config = dict(
    n_layer=12,
    d_expert=32,
    d_shared_expert=0,
    moe_layers=[0, 1, 2, 3, 4, 5, 6, 7, 8, 9, 10, 11],
    router_score='sigmoid',
    init_std_router=0.0326,
    positions='rope',
    qk_norm=False,
    attn_scale=0.177,
    tie_embeddings=False,
    lr=0.00691,
    grad_clip=2.0,
    decay_fraction=0.717,
    final_lr_fraction=0.0,
)
Below are experts of layer 2 (counted from 0) of a mixture-of-experts language model. Rows are named router (the router's row for the expert), gate (a neuron's input weights, with its number), up (a neuron's input weights, with its number) and show model dimensions 0-159. Each number is 128 + 32 x the weight over its row's rms, rounded and kept within 0 to 255.
After each expert's rows: "gets" lists some tokens that make up at least twice as much of what it gets as of all text. This comes from a sample of Wikipedia text that the model never trained on. Tokens count by the router's weight.

# expert 2
router [104 124 201 119 134 152 119 134 116 122  67 168 160  98 128 102  91 124 128 116 126 110 130 171 138 169  75 154  99 160 104  82 126 136 151 110 131  76 111 155 145 151 100 103 122 127 135 139 124 132 179 124 137 208 154 149  90 109  89 111  78 138 132 146 124 117 142 147 134 191 116 143  84 182  70 119 120 110 159 155 122  91 122  87  91 239 162 162  83 104 112 115 110 123 128 129  92 141 233 116 140 118 208 159 145 110 104 186  87 132  86 137 134 171 131  90 137  85 150 139 107 116 142  77 159 135 125 139 127 157 111 182 178 106 153  69 103 108 130  79  88  75 101 142 150 124 144 147 100 101 107  92 114 135 101 148 194 182 145 167]
gate0 [136  27 187  88 144 147 135 133 100 122 168 101  93 111 128 196  86 100 166 127 130  97 140 169 128 110 146  87 128 148 207 112 148 114 137  80 177 118  37  97 144 118  98 141 169 118 136 107 183  95 117  87 145 140 140 136 114 164  98 134  95 209 146 100 127 129 166  83 171 118 158 153 149 109  89 121 148 137  99 105 171  93  95 119 152 107 142 166 120 109 129 158  36 114  97 102 149 114  94 123 113 109 132  93  99 134  89 135  90 162 160 112  79 146 150 128 177 132 121 131 175 137  75  80  96  83 132 113 112 160 169 121 118 164 124 113 179 120 168 134 105 154 183 183 139 147 154  62 114  67 141 128 157 127  92 168 130 149 130 148]
up0 [133 138  39  71 140  94 176 122 116 175 103 101 222 140 170 127 103 134 100 120 162 136 133 109  78 135 139 145 180 108  91 136  81  41 121 160 134 144 155  77 139  84 159  77 125 142 137 114 131 155 123 131 154 161  95 113  81 135 141 109 180  74 115 168 131 137 155 154 177  62 118  99 169 121 107 184 111 123  72  94 114  94 157 121 161 102 152 146 179 105 122  92  83 116 150 165 119 127  76 119  75 190 134  96  97 106 106 136 146 126 147 164  94  68 141 129 148 111 149 126 138 144 124 114  87 167 123 152 106  87 126 130 135 141 185 173  84  95 175 128 132  99 110  82 139 132 108 190 138 131 176 102 105 186 180 142  94 118 122 141]
gets: "s", " S", "S", "os", "ak", "es"

# expert 26
router [159  84 163 123  66 123 125 128 148  64 141  65 114 132 105 108 121 130 154 151 127 130 167 106 157 118 162 109 147  51 169 149 159 102 134 142 126 143 132 103 126 159  81 119 114 123 121 146 143 137 145 153 171 144 150  80 166 159 158 113 109 144 120 130 201 101 169 114 136 178 133 159  91  75 108  99 171 155  71 107 131 129 108 115  85 154 151 105 124  69  88 115 150 153  61  84 157 103 157 146 127 166 130 162 131 144 133  63 118  95 157 146 130 112 114 118 141  98 198 148  74 217  65 173 113  60  89 141 149 136 126 127 105 125 139 152 167 128 212 124 113 149 102 127 107  63 151  76 132  90 162 129 177 189 139 115 130 119 167 172]
gate0 [150 160 137  75 125  98  92 106 102  93  91  98  79 115 120 100 138 192 125  66 152 121 147  65 135 175 147 128 168 104 126 122  41 161  82 109 162 181 111 144 124  97 136 172 141 130 120 117 104 113  90 157 121 140 102 130 177  97 130 202 134 132 113 175 110 202 203  84 172 105 144  89 125 107 114 127 178 113  99  90  97 134 153  67 116 150 154 150  95  72 117 140 107 157  79 135 135 103  73 145 163  91 147 129 151 191 129 122 153 101 148 131 165  88 177 140  65  96 138  78 134 136 198 104  86 115 113 125 119 138 184 165  75 172 109 152 160 118 164 150 140 163 109 153 145 153 117 135 136 152 135 143 164 143 107 105 164 162 162 156]
up0 [ 97 152 144 132 158 115 103 123 128 111 177 189 203 139 129 155 125 156 103 167 124 138 127  97 126 181 135 119 114 132 120 123 138  99 202 111 182  77 120 171  77 185 110 121 121  83 133 109 150 141 115 101 168  94 160  98 140  54  79 136 137 132 135  96 110 119 112 165  92 158 185 120  67 200  71  99 145 126 157 165 127 107 114  58 130 143  66 122 139 143 110 157  90 110 140 116 124 173 141 147 132  80 128 146 127 114 132 126 101 106 108  52 138  99 157 157 145 204 119 191 143 110 130  91 123 148 165 108 117 176  77 107 105  91 181 110 164 110 109 143  99 158 189 137  81 136 103 172 130 142 119 127 111 128 179 162 138  47 167 115]
gets: " L", " D", " A", " E", " O", " I"

# expert 54
router [171 120 142 115 163 121 130 151 172  79 147  71 138 167 127 112 148 178 128 103 141 152 138 122 189  96 144  96 134 124 119  89 138 157  79  94  92 143 167  93  62 129  96 128 120  90  87 146 129 124 104 137 198 116  91 176  96 141 106 130 103 153 108 123 119 163 174 129  97 130 130  88 143 112 141 102 138 192 122 100 155 170 100 148 109 115 106 150 101 133 103 159  97 157 130 169 154 116 170 128 151 127 111 153 124 146 186 144 133 164 137 127  85  82  45 154 106 126 125 136 121 173 143  50 148 148 150 143 138 148 159 173 144 155 115  97 255  87  89 137 107 146 123 102 145 120 217 123  71 123  63 123  77 189 139 150 161 119 100 115]
gate0 [ 77  90  66 191 156 120 117 106 155  89 113 116 161  95 145 142  91 186 138 171 104 146 119 141 117  76  94 138 183  80 103 115 109  34 100 106 158  87 182  74  85  48 139 110 105 133 174 176  77 139 169 121 113 145 175  88 174 135 122  77  44 139 127 112 154 213 146 127 142 106  41 110  82 117 106 134 143 133 124 107 123  56 118 138 142  93 164 108  83 124  76 131 112 145 138 158 135 164 123 146 166 160 154 125  95 150 138 116 104 123 130  71 100 182 109 140 131 141 122 138 140 147 140 109 120 120  96 164 124 151 199 127 135 122 140 148 174 146 114 174 114 177 144 120 162  89 162 127 106 115 129 133 121 107 121 152 138 111 112 142]
up0 [140 136 114 155 150 147 123 151 119 208 113 144 130  47 186 152 121 121 179 118 119 103 156 104 166 121  95 109 155 160 162 137 122  94 119 185 135 117 114 113 133 151 152 168  59 126 149 127 169 164 136 149 128 147  56  97  62 134 107 127 123  76  92  97 123 122 118 210 123 126 168  88  70 151 190 146 148 119 143  80 121 150 128 141 113  74 111  91 173 111 125 153 187  84 142  96 193 104  94 146 142  95 121 160 133 102 125 122  72 181 126  96 155 114 170 124 113 129 161  84  88 124 106 147 127 165  36 155 110 161  72 158 129 112  63 170  58 132 118 124 126 161 171 161 121 137 144 143 148 134 193 154 113  93 127 130 136 114 141 114]
gets: " of", ",", " to", " in", " for", ":"

# expert 29
router [125 144 123 153 193 118 192  83 124 121 124 118 166 143 145 131 120 158  97 146 125 141 150 144 155  59  97 121  98 138  90  76 120 119 108  86 142 131 140 162  53 135 163 173 157 112 116 178 151  78  92 175 109 121 128 132  54 155 102  56  75 122 163 113 113 103 197 129  98  97 133 114 141 103 169 119 111 184 100  75 117 134 113 148 126 113 131 131 143  86 121 109  97 126  89 138 208 136 157 144 172 153 174 122 124 110 131 143 126 149  82 120 106 139   7 141  37 129 127 128 131 184 129  74 129 171 184 142 153 146 154 127 108  99 121 124 181  96 176 146 152 139 134 134 126 100 134 102  58 142 111 137 114 146 154 168 123  91 103 128]
gate0 [124 141 148 110 133 168 111 139 137  78 140 131 154 150 101 160 159 162 127 124 129 139 148 116 175 156 164 129 130 168 108 145 151 114  93 202 100 109 123 142 116 128 124 103 145 163  77  52 123 173  99 128 141  87  93 123 156 107 146  47 144  64 176  86 183 147 140  83 151 104 124 160 123 113 167 138 171 156  85 135 141 145 145 168 134 196 128 203 150  84 150 110 147 125 143 107 172 163  53 149  89 125 143 127 193 136 141 147  74 119 143 165 122 114  71  92 168 182 134 141 106 151 144  70 122 114 167 115 157 129 164 173 119 127 117  86 133 230  47 115 157 116 167  78 139 124 144 112 176 128 134 128 169 109 120 170 157 117 133 128]
up0 [102 157  82 122 125 169 143  91 180 179 124 129 177  67 131 116  95 164 148 154 136  67 149  78 127 117 119 125 114  90  98  94  84 147 130 116  44 157 187  49 138 153 153 135 179 101 128  85  90 158 101  73 121 125 168 144  80 131 130 132 124 140 133 147 141 119  94 127 144 169  81 177 129 144 158 147 139 102 172 152 140 162 130 127  66  88 127 109  93 116 137 138 114 162 104 100 116 130 141 167 126 148 121 134  82 173 154  96 114 184  68 137 152  45 116 126 123 111 132 173  81 137 101 164 122  99 101 132 155 166  89 142 114 198  81 164 206 196 122  89 194 157 161 115 102 174 104 131 139 152 142 116 124 126 130 103 106 146 140  92]
gets: " the", " of", " and", " in", " to", " for"

# expert 36
router [ 60 102 138 159 106 140 197 118 134  53 134  83 129 143 107 142 116 145 107 120 127 137 141 158 136 126 176 124  96 116 118 119  98  92 136 101 100 166 144 138 160  94 119 104 137 126 120  98  85 116 148 164 146 147  76 146 145 133 182 104 102  98 170 160  92 113  87 178 145 115 146  80 118 171 135 186 140 100 126 131 225 140  94 159 158 139  92 142  95 114 144  87 148 117  90 228  91 179 110 109 141 135 143  82 106  72  88  85 147 103  99 140 103 127 166 189 111 148 128 146  75 222 168 169 154  85 143  95  72 143 127 146  93 138 146 114 127 105  53 132  92 151 118 121 152  98 169  99  74 117 146 104 107 110  75 154 138 133 108 124]
gate0 [131 136 212 101 110 167 167 176 114 127 158 153 152 158 125 118  98 119 102 129 101 116 106 128 159 130  69  85 188 156 139 157 135 185 138 125 113 149 108 147 119 152 146 102 101 103 139 107  93  94  75  52 114 130  86 152 137 153 130 123 165  82 123 161 142 103 141 155 106 116 157 194  92 118 154 143 115 147 131  67 183 205 162 107 161 151 117 119 168 157 122  98  92 116  84 180  99 166  87 111 136  76 181 129 125 118 125  85 168  93 147 121  91 148 152 153 137 129  85 179  89 166 138 101 128 132 158 135 106 171 139 157 131 136 154 172 131 127  97 125  82 119 122 113 182 107 108  69 104  22 110  98 124 115  90  70 158  98  73 174]
up0 [193 138 165 156 179 131 105  73 111  90 155 123 125 135 134 112 108 191 155 153 113 117  85 164 124 144 135 146 106 104 114  81  82 173 156 126 122  76 138 166 127 126  84 174 150 104  94 102 183 132 184  99 143 161 166 156 150 111 143 152 205 107 137 158 144 164 170 128 163 126 152 155 162 156 123 139 151 112  72 109 133 128 141 130 115 139  64 152 142 136  78 139 182 117 207  46 172 149 146  79  94 128 134 125 129 110 143 126  97  86 126  98 131 179 137 133 164 165 153 160  53 113 138 154 202 104 110 116  92 135 108 114 133 138  75 141 154  93 134 147  84 180 130 173  35 175  88 109 127 153 173 124 120 124 134 129 175 133 112 116]
gets: " R", " l", "v", " t", " w", " r"

# expert 46
router [132 156 152 114 125 128 145 151 125 218 131  89 123  97  94  81 101 152 118 145 197  91 143 140  87 145 111  78 161 148 158  69 137  95 154  78 108 134 205 107  95 178 128 173 146  65 149 139 219 121 126 148  46 163 146 111  62 147 101 132 125 140 120 123 145 142  97 151  90 114 169 140  90 138 110 123  76 140 178 172 143 110  89 145 191 151 108 130 101 112 110 117 149 102 105  94 131 145 112 146 116 129 114 101 159 162 214 175 114 133 131 124 154 154  95  71 162 120 123 158 136 113 144 149 108  88  82 119 118  84 104 144  96 137 189 182 106 114 109 153 170 140 152 181 114 112  87 164 170 150 112 155 136 120  80 192 140 123 129 111]
gate0 [162 123 133 168  90 133 147 138 151 183 102  60 126 138  95 145 110 180 172 110  96  93 138 174  83 102 134 109 136 145  93  93 157 172 122 104 124 151 155  94 103 145 177 137 104  98 134 108 163  77  99 118 127 170 145 124 117 123 102 192 144 134 109 141 162 101 174 151 142 144 111 124  88 127 103 122 110 108 171 143 103 106 131 123 113 120 158  77  91 123 123  68  79 109 137 103 135 177 134 159 110  81 132  87 188 151 202 157 156 117 170  74 178 112 103 134 128  97 114 179 185 151 150 173 155  97 181 132 165 115 119 106  98 112 125 103 137  89 181 179 102 128 206 180 176 118 145 181 189 163 100 141  96 108 128 197 197 126 120 163]
up0 [141 145 148  67 110 169 118 148 155 124  76  73 125  64 151  95 110 191 133 145 152 148 144 102 123 153 139 118 111 156 116 113 174 195 111 157 118 165  97 164 134  89 167  66 127 145 130  88 146 157  74 133 133 137 119 139  55 143  95 171 123 120  98 139 100  70  80 109 186 168 159  89 107 106  75 155 151 187  94 124 135 160 135 141  84 136 145  94 169 135 117 141 106  64 131 145  93  77 178 113  98 112 134 178 121 148 125 119 151 115 119  74 159  57 145 134 166 156  94 165 120 103 133 102  72 159 109 102 177  86 150 113 124 155 105 175 100 124 114 158 108 106 100 133  67 118 128 140  86 127 128 152  76 148  52 144 101 169 175  82]
gets: "t", " F", "f", "on", "\"", "7"